Below are experts of layer 2 (counted from 0) of a mixture-of-experts language model. Rows are named router (the router's row for the expert), gate (a neuron's input weights, with its number), up (a neuron's input weights, with its number) and show model dimensions 384-511. Each number is 200 + 40 x the weight over its row's rms, rounded and kept within 0 to 999.
After each expert's rows: "mostly gets" lists some tokens that are sent to it at least half of the time. This comes from a sample of Wikipedia text that the model never trained on.

# expert 3
router,210,248,236,211,137,229,147,231,193,147,173,189,201,169,214,119,280,202,178,223,176,247,134,264,172,208,102,176,196,232,199,204,213,221,159,224,136,175,187,213,203,210,215,208,233,236,255,113,196,230,211,233,192,246,183,204,237,233,212,190,215,153,240,149,194,237,134,220,178,281,223,245,184,247,174,253,135,169,135,195,143,207,185,165,203,259,168,197,234,207,142,238,143,235,222,230,192,257,200,277,265,225,261,173,202,271,118,140,163,168,212,183,199,175,254,213,210,126,166,185,144,188,94,165,192,210,263,167
gate0,220,179,152,173,209,238,187,149,247,207,159,183,195,144,196,138,286,184,212,238,196,154,194,110,185,181,242,143,143,246,193,175,157,164,195,149,245,162,153,216,282,253,174,183,162,173,225,200,235,150,150,215,165,226,225,197,219,174,322,119,205,195,173,170,214,158,186,167,209,265,199,223,235,172,230,234,211,166,190,211,227,165,99,191,196,189,186,230,220,209,232,214,110,158,176,191,230,156,271,251,151,155,195,265,276,152,199,214,194,198,180,189,209,173,181,173,218,242,222,126,164,281,201,329,198,279,138,199
up0,179,236,175,92,267,222,160,146,181,143,122,211,240,194,114,219,226,145,268,211,170,236,184,194,213,201,220,180,128,259,222,247,229,235,168,178,189,196,215,229,220,241,223,163,271,269,208,218,232,190,186,186,260,213,177,133,216,140,226,209,206,242,197,193,286,223,211,179,208,208,284,231,183,222,247,197,247,217,206,229,149,143,201,134,185,195,194,160,148,222,197,282,167,185,253,248,198,225,231,256,178,238,164,204,163,213,217,92,220,145,180,192,264,221,132,150,218,254,175,245,124,192,242,238,122,188,248,225
mostly gets: " the", " to", " of", " by", " their", " The"

# expert 5
router,204,106,166,227,216,194,233,201,226,176,207,207,220,171,236,129,247,253,187,190,242,132,220,215,204,165,179,172,244,211,224,206,142,217,207,277,205,250,171,265,152,177,255,172,270,155,131,290,171,221,237,230,247,179,224,196,234,234,186,107,198,223,100,194,252,202,177,128,176,191,231,124,234,230,168,234,159,244,198,213,180,197,207,142,189,189,206,154,190,220,244,217,254,124,206,189,120,198,176,270,153,211,215,209,190,132,239,171,228,221,182,235,155,123,206,125,229,169,174,164,174,175,228,289,255,178,242,233
gate0,194,205,209,183,233,283,235,230,200,188,147,181,207,214,239,167,215,197,115,140,189,143,192,208,175,245,161,244,162,256,256,233,174,217,280,222,214,173,259,168,214,225,200,207,215,233,196,168,192,204,239,219,188,261,212,189,178,200,241,268,150,158,193,271,183,130,211,278,227,196,235,190,285,190,136,155,218,234,243,155,171,248,246,251,188,223,153,249,135,189,194,163,164,173,214,203,272,252,223,238,237,221,193,252,211,172,189,261,188,297,219,183,238,216,81,155,223,229,198,261,206,208,202,251,180,139,181,140
up0,182,232,256,159,161,164,234,256,212,220,233,150,154,159,175,244,229,198,163,198,191,250,149,185,222,131,241,200,190,201,105,266,217,104,118,169,178,219,262,242,219,175,187,266,205,139,236,250,236,196,211,161,219,192,237,212,164,176,203,290,130,151,201,119,188,242,234,91,264,171,216,236,290,191,217,293,217,239,222,189,221,222,200,210,231,197,261,167,162,163,145,166,155,150,231,137,204,224,169,159,173,183,197,150,162,181,225,165,215,176,135,141,190,194,224,179,143,202,197,187,168,180,240,162,228,187,193,260
mostly gets: ".", "al", "ed", " .", " York", "all"

# expert 11
router,195,182,205,188,235,197,165,209,222,249,216,194,159,166,190,135,137,134,208,134,285,195,155,227,263,149,181,255,238,173,185,148,252,214,71,164,181,141,84,133,284,162,218,123,181,195,205,190,258,188,212,180,126,213,123,225,257,253,156,215,158,234,239,197,228,226,246,197,195,202,188,176,243,158,259,132,187,167,238,181,206,233,163,191,238,197,182,203,164,216,237,149,252,195,146,266,198,223,194,173,182,124,164,194,179,239,175,191,222,190,181,188,197,262,174,227,222,215,161,272,177,191,241,157,199,188,233,245
gate0,223,169,196,148,254,192,218,137,168,262,247,177,128,210,163,183,277,206,226,226,218,158,192,140,177,202,220,233,258,249,225,250,269,158,221,260,154,157,210,159,195,103,153,151,249,146,162,167,173,230,243,218,247,253,209,228,196,182,203,158,249,198,181,214,178,110,246,233,293,191,167,243,171,195,116,217,197,206,170,167,217,134,304,187,237,134,186,251,189,135,241,141,193,198,266,241,200,223,257,212,206,240,195,163,216,243,169,141,150,199,239,200,207,206,183,230,243,202,114,203,127,244,240,203,244,153,174,174
up0,81,224,193,174,140,218,209,213,197,117,147,239,243,270,209,263,192,259,221,161,183,214,220,214,188,142,183,172,186,129,234,160,102,248,174,220,197,236,221,204,198,165,217,227,163,184,208,160,289,168,125,218,140,149,197,151,193,278,256,192,160,144,164,188,245,283,141,232,228,160,215,172,232,199,252,268,253,214,250,205,209,242,110,239,162,285,192,260,221,200,193,219,230,245,128,221,177,157,181,167,185,151,259,293,219,164,183,218,219,243,142,266,240,175,270,184,192,214,233,184,310,125,144,213,207,246,231,151
mostly gets: ",", "d", " –", "ly", " not", "da"

# expert 8
router,156,187,295,234,140,244,304,284,223,144,251,181,247,257,244,168,195,224,140,155,130,179,188,279,193,240,154,231,168,185,164,207,175,224,238,140,196,178,154,217,241,273,212,244,188,256,254,209,234,228,156,200,162,163,160,189,151,238,218,247,292,191,212,236,205,155,213,266,205,221,233,195,192,207,191,228,258,237,240,185,206,141,227,202,222,223,162,216,137,150,195,197,120,253,236,184,187,143,233,219,223,201,181,131,251,221,186,242,203,226,211,113,195,239,144,121,215,255,224,270,265,269,211,238,199,164,179,250
gate0,187,189,173,227,231,214,242,207,167,205,177,216,95,203,128,220,144,180,194,272,205,223,195,300,235,240,177,217,189,233,257,259,191,183,263,193,209,285,244,160,226,175,199,185,222,167,235,171,189,163,164,227,119,159,209,200,197,262,188,89,196,175,218,242,168,228,225,237,109,151,192,265,182,243,160,203,260,229,110,236,235,232,210,184,163,163,171,196,246,152,251,166,226,193,212,217,167,164,257,221,101,249,204,152,250,148,256,227,244,187,176,255,158,203,197,274,187,178,214,156,186,188,156,222,160,214,195,117
up0,231,181,226,160,161,251,180,181,159,196,166,270,209,224,165,236,217,131,233,271,215,227,240,194,165,184,164,197,261,279,213,199,252,137,265,184,176,176,185,183,186,177,174,177,257,185,156,235,224,198,191,169,237,209,164,177,215,249,167,192,173,179,207,183,227,232,277,143,151,146,209,175,179,244,259,103,313,241,184,263,187,210,195,261,225,179,196,189,186,220,230,140,255,204,232,129,219,193,211,136,188,185,181,127,300,138,243,245,206,168,202,247,173,224,191,258,135,169,205,192,217,224,155,256,185,206,262,163
mostly gets: "s", "|", " is", " a", " were", " was"

# expert 10
router,195,221,255,220,179,125,125,145,184,220,167,219,201,164,182,243,153,154,144,177,178,260,269,149,261,157,198,168,163,234,280,198,205,200,189,158,138,165,242,147,212,255,214,177,181,213,131,207,225,255,182,123,277,201,225,245,228,197,235,232,192,249,224,231,154,210,173,141,220,254,189,138,168,180,174,124,208,130,289,171,312,171,280,162,175,149,209,159,188,184,190,191,251,144,211,212,203,181,186,258,170,223,178,284,237,201,156,104,208,233,238,252,201,180,169,223,190,209,211,210,236,137,231,162,224,187,150,204
gate0,243,183,247,125,206,179,205,245,233,192,269,223,199,192,204,207,203,249,210,242,169,169,126,204,155,143,178,211,187,231,184,219,201,256,267,132,163,146,146,239,182,204,209,216,168,192,192,181,216,143,193,176,227,141,260,192,117,222,248,221,269,180,252,258,195,212,248,204,266,225,207,158,220,203,153,235,170,204,165,173,140,201,172,236,187,183,203,195,171,214,250,256,193,176,206,192,230,208,182,178,208,240,127,164,193,110,206,138,145,244,213,214,196,194,196,158,155,126,244,246,179,161,193,219,213,201,195,190
up0,188,253,198,253,185,151,220,154,238,249,203,181,222,202,129,182,158,143,154,174,199,224,251,173,206,155,219,174,240,220,241,161,240,165,162,213,253,272,189,144,201,139,143,216,176,211,177,222,221,221,189,238,220,258,168,146,230,168,136,267,124,227,193,142,196,210,161,146,196,214,173,141,190,178,171,201,185,205,189,194,221,159,174,150,195,176,183,237,229,98,211,166,254,235,197,198,226,187,171,253,141,85,206,260,228,217,237,267,201,229,153,226,224,204,224,249,199,254,134,154,175,261,256,263,157,199,123,154
mostly gets: "=", " (", " 2", " =", "S", " 1"

# expert 7
router,189,210,196,230,215,163,195,216,169,183,218,280,199,145,226,154,210,244,192,225,197,193,185,218,287,222,174,216,196,200,145,149,236,159,228,208,229,199,196,189,184,254,195,306,225,207,286,176,159,126,222,207,221,132,240,115,151,178,190,143,154,128,237,136,206,213,172,174,195,233,190,185,185,245,197,176,215,222,116,155,246,165,191,224,214,177,196,267,253,108,195,165,141,222,204,136,159,154,82,165,228,201,246,172,255,206,222,202,242,225,211,162,252,216,141,201,234,212,187,190,264,195,159,264,186,201,256,208
gate0,224,192,223,207,213,209,235,232,180,218,219,270,171,223,169,274,220,196,215,221,178,161,167,182,189,223,157,226,174,186,241,140,136,231,287,170,225,270,184,178,168,237,183,183,132,212,218,223,254,188,205,212,213,238,179,264,233,159,122,183,198,207,160,201,220,196,232,198,162,237,226,170,203,271,212,230,195,150,225,208,260,163,177,213,191,282,255,239,232,218,166,171,203,156,183,126,231,237,258,239,172,212,173,156,209,193,248,251,137,165,193,229,226,157,201,245,180,248,281,198,148,240,206,93,181,196,172,238
up0,192,170,239,226,206,236,231,272,153,210,253,203,215,124,139,239,167,232,164,237,274,119,191,253,168,259,186,200,129,191,230,224,212,163,218,192,209,226,233,266,181,151,200,217,205,135,173,170,220,220,213,132,184,206,187,236,178,196,140,273,196,173,173,141,255,174,258,160,210,235,174,198,187,247,204,187,198,243,254,212,189,185,205,192,156,208,262,268,82,198,166,207,150,177,203,246,219,163,212,232,250,189,123,203,188,158,204,281,221,282,226,146,209,149,165,200,209,134,208,163,230,188,155,152,192,147,240,217
mostly gets: " |", "\n\n", "\n", "\"", "–", "/"

# expert 0
router,196,299,219,189,232,163,173,205,194,196,153,231,194,142,155,271,150,188,152,114,172,260,169,140,124,214,194,114,230,171,199,164,209,205,204,200,208,199,224,171,132,253,203,146,173,185,194,197,183,220,190,197,209,287,146,214,184,147,230,225,188,327,219,214,162,230,190,131,187,201,175,265,124,180,170,184,178,197,100,267,157,173,146,226,223,193,199,192,149,199,205,183,226,189,196,188,221,202,222,113,275,214,176,253,177,166,158,199,144,187,205,222,223,114,222,161,185,212,204,251,122,241,177,190,203,281,194,134
gate0,151,191,132,153,166,205,230,222,207,252,145,144,151,167,120,155,196,349,200,180,239,177,225,205,129,253,227,154,150,179,106,188,177,193,190,183,192,144,177,206,129,269,169,222,188,178,209,152,156,215,206,206,197,226,236,231,149,257,291,160,243,161,193,235,154,154,211,216,93,225,171,180,233,208,167,236,237,173,215,202,181,234,182,182,206,222,240,244,157,267,236,236,162,132,189,247,204,217,251,197,271,167,153,230,144,136,267,225,228,231,226,214,160,247,222,131,223,214,192,194,234,238,209,156,249,226,182,179
up0,200,265,216,243,163,181,137,164,231,184,208,199,188,209,248,203,135,172,264,200,208,160,279,162,175,200,262,191,265,234,277,186,230,187,169,239,177,178,251,224,207,248,183,240,177,175,187,150,194,209,276,170,176,154,179,159,273,204,157,211,180,185,217,194,254,241,158,136,244,249,199,230,200,145,265,234,139,177,230,170,107,174,254,315,172,204,228,167,196,192,231,207,238,233,157,214,267,153,202,170,127,280,233,245,214,212,217,195,172,150,153,215,251,242,216,262,168,168,259,219,172,186,187,146,179,217,154,187
mostly gets: " and", " with", "t", " on", "'", "n"

# expert 9
router,185,164,185,163,179,224,148,204,173,222,203,198,228,263,154,234,205,200,183,193,203,197,221,160,218,269,281,284,135,229,204,187,253,131,222,235,180,183,273,197,143,248,202,245,213,245,211,243,163,159,158,199,226,157,153,257,184,187,140,222,212,214,267,190,195,233,175,243,207,173,160,210,256,221,191,229,250,118,252,157,138,220,183,168,241,204,244,120,170,172,197,219,160,156,179,216,261,191,191,225,220,221,198,262,211,217,220,199,239,168,197,212,232,214,280,249,229,267,184,145,229,199,247,270,108,184,159,211
gate0,181,197,234,166,207,278,237,179,192,139,245,280,134,236,254,231,151,172,173,222,187,241,192,177,253,219,187,196,162,228,184,170,210,158,291,151,203,157,276,245,139,261,198,196,252,157,202,159,252,178,194,291,235,201,114,214,269,168,140,221,153,215,221,181,194,121,205,263,171,157,205,112,181,191,181,269,246,233,228,170,195,209,170,191,199,177,215,108,196,231,195,259,182,206,187,224,181,175,151,259,258,188,107,159,228,240,143,180,242,191,197,219,145,252,235,168,141,180,213,196,169,181,200,276,185,241,209,161
up0,200,132,244,182,146,247,233,212,183,120,161,299,150,232,268,242,108,148,159,205,226,239,150,231,293,207,156,159,190,188,156,236,237,193,212,149,202,152,265,205,127,203,203,193,244,148,179,157,220,216,202,285,244,216,102,185,258,135,210,229,174,142,225,200,125,110,158,247,188,178,186,146,167,248,209,256,177,212,257,169,178,214,191,227,234,244,225,179,210,184,238,291,231,179,158,227,235,177,177,272,218,228,134,205,202,250,154,176,283,227,141,206,128,198,263,199,142,130,253,222,200,191,249,219,240,200,248,160
mostly gets: "-", " or", "es", "ch", "te", " I"

# expert 1
router,223,266,147,149,197,171,141,117,114,176,184,151,199,194,275,194,203,297,224,184,225,150,236,246,140,271,224,226,206,225,161,220,199,176,228,165,285,261,273,202,147,172,228,160,264,142,202,239,238,189,162,200,176,110,268,186,223,221,149,247,188,197,185,128,251,187,220,209,215,228,116,167,177,224,189,176,176,175,213,217,163,254,159,157,192,117,274,269,263,195,195,198,182,211,157,243,296,176,226,174,135,266,279,237,153,227,247,179,265,221,174,212,215,219,193,177,256,205,202,170,224,170,223,254,249,259,189,171
gate0,220,292,199,205,183,264,179,146,160,160,137,145,181,266,203,204,135,226,140,262,175,143,211,165,205,170,196,183,219,201,179,150,195,160,223,170,184,270,131,275,182,174,157,211,209,130,244,207,207,199,295,138,237,265,186,160,184,217,199,174,178,199,204,306,162,193,181,219,214,169,170,127,160,250,197,265,220,133,214,225,158,178,190,218,209,204,191,209,152,262,225,178,150,158,141,263,260,223,160,218,221,264,215,251,257,205,118,170,241,275,187,155,233,161,257,180,124,263,170,193,203,249,127,217,200,140,189,180
up0,201,183,237,258,178,195,154,146,228,139,239,142,217,212,159,132,233,145,256,214,261,180,215,263,213,130,265,181,180,179,236,209,159,201,184,172,250,121,219,180,119,259,201,277,212,225,241,196,224,146,110,217,177,143,193,259,265,182,247,209,187,181,237,212,238,214,230,219,288,223,237,175,222,247,239,160,216,240,195,251,251,230,117,224,167,190,178,184,183,145,115,232,213,148,290,229,153,196,215,209,227,205,159,214,213,136,159,184,196,157,204,194,181,245,178,243,234,210,212,171,199,188,188,280,152,193,245,262
mostly gets: ")", " in", " The", " as", " \"", " for"

# expert 4
router,205,190,241,248,159,138,249,251,193,184,155,200,236,248,172,208,268,150,186,231,179,115,179,142,174,215,242,210,142,195,118,223,203,190,189,185,197,179,232,226,176,250,193,204,236,155,204,164,260,139,223,189,162,217,221,172,263,205,218,214,198,195,192,219,204,259,176,223,188,150,180,211,208,229,222,158,226,252,191,254,175,158,251,196,210,222,235,125,221,244,269,252,227,249,185,154,205,248,141,241,193,149,206,249,196,157,232,261,239,196,188,203,215,229,117,222,136,186,118,211,227,110,128,127,209,194,189,178
gate0,213,164,185,206,191,184,153,256,182,174,245,224,210,231,268,257,222,240,259,217,161,191,224,186,226,139,175,210,174,234,265,231,168,205,234,205,224,142,282,169,262,204,101,158,211,227,166,250,142,118,211,274,157,273,199,136,194,222,282,103,178,241,253,130,162,212,206,280,250,242,207,222,208,129,278,117,86,201,144,254,153,227,181,203,262,194,197,182,223,229,179,221,193,193,269,61,192,247,180,156,110,177,260,225,163,169,148,195,219,160,157,210,214,218,128,250,260,236,207,199,222,186,117,167,180,208,181,247
up0,181,150,181,259,161,149,126,221,178,242,244,155,200,165,194,232,235,188,253,184,212,175,217,220,210,179,209,177,154,190,294,275,154,244,245,179,211,194,203,261,285,188,189,168,184,168,144,239,212,109,173,217,168,241,173,117,239,262,197,130,214,254,266,215,138,171,216,215,218,251,239,230,229,198,238,85,122,222,151,236,171,194,176,180,225,244,248,159,258,238,148,229,158,172,229,129,214,200,156,167,196,197,246,205,229,187,240,190,241,167,209,167,209,217,148,254,245,219,200,247,253,189,225,215,156,215,221,243
mostly gets: "us", " be", "f", " University", " team", " g"

# expert 6
router,194,164,189,168,150,202,212,175,286,172,255,212,176,255,233,277,257,236,279,214,175,123,190,235,145,218,191,232,229,187,223,159,125,238,190,205,257,179,212,202,282,125,199,189,222,254,193,286,173,214,276,263,191,202,226,173,233,152,264,163,205,139,211,200,171,96,219,177,242,119,176,174,253,157,247,177,244,131,200,208,164,204,188,257,195,172,170,191,246,214,189,184,240,182,219,208,168,235,203,159,202,203,166,205,142,212,123,226,227,227,206,180,222,204,140,221,182,162,186,246,160,142,199,144,184,188,192,195
gate0,215,206,183,156,123,283,217,288,240,162,190,208,141,185,205,249,163,166,203,266,133,191,179,210,162,139,141,220,178,175,179,213,194,208,203,164,242,246,210,110,164,209,185,159,183,165,170,197,249,156,264,187,250,223,171,156,236,212,161,202,197,161,229,184,224,217,254,220,98,196,188,237,149,183,190,155,209,191,212,214,233,134,233,183,227,287,240,228,185,298,231,147,233,134,243,170,226,280,209,127,253,163,173,208,217,290,228,236,251,289,202,209,226,198,145,224,161,176,179,145,132,177,171,248,197,185,272,183
up0,228,170,199,223,299,219,256,113,144,199,174,154,236,174,165,150,236,250,155,143,235,206,218,181,192,302,263,222,186,233,185,241,259,166,252,225,228,199,221,198,210,157,176,218,224,118,266,165,145,223,149,206,265,209,266,167,175,201,204,219,210,156,205,172,255,180,138,173,233,179,168,226,249,191,207,210,156,231,213,263,188,246,251,226,187,215,158,233,248,210,176,233,205,279,197,280,198,190,100,188,140,161,196,130,218,182,227,229,190,220,249,268,165,222,287,205,254,167,186,271,236,202,199,164,167,202,156,190
mostly gets: "°", "%", " it", " University", " new", " km"

# expert 2
router,203,166,144,156,254,174,196,207,190,243,181,242,206,249,221,248,185,182,149,205,175,286,140,192,146,236,227,191,250,197,168,221,213,270,267,201,185,214,182,210,228,219,170,242,172,189,184,165,226,194,175,186,244,265,237,164,125,145,159,189,183,121,153,186,126,263,267,188,289,177,252,230,149,154,159,229,215,211,241,172,187,183,216,188,252,220,170,266,226,314,210,258,211,216,250,239,118,215,273,180,220,216,125,122,135,230,227,115,116,250,172,214,209,191,257,140,237,169,167,225,161,256,228,160,181,157,205,205
gate0,210,187,224,170,264,196,149,200,211,216,207,167,188,184,160,201,132,173,202,263,225,185,184,252,120,209,211,217,132,182,185,193,230,213,138,163,249,219,208,172,91,175,215,152,208,141,223,227,171,193,176,238,266,114,163,263,207,181,127,191,213,138,199,246,200,246,214,245,227,162,234,182,195,162,205,214,240,245,262,188,186,201,224,226,257,215,204,172,183,275,149,178,205,129,213,210,218,228,140,210,199,229,199,206,164,199,203,191,119,233,146,220,187,200,240,290,180,226,244,182,203,261,123,209,219,170,166,251
up0,143,182,193,218,231,255,180,232,280,171,211,249,240,158,159,214,134,193,227,210,173,214,201,90,151,195,186,224,179,212,197,140,236,237,179,136,278,210,191,242,190,227,192,256,159,202,207,143,240,269,231,215,224,153,133,257,214,215,147,207,185,184,226,170,162,150,252,186,221,146,261,156,201,217,270,232,197,212,237,202,188,283,131,213,231,254,147,187,197,175,163,178,278,265,221,220,121,206,157,184,190,209,140,160,214,229,219,209,241,190,146,217,199,254,256,222,211,198,181,214,211,184,168,142,218,178,188,153
mostly gets: " who", "ent", "ist", " which", " 2014", " including"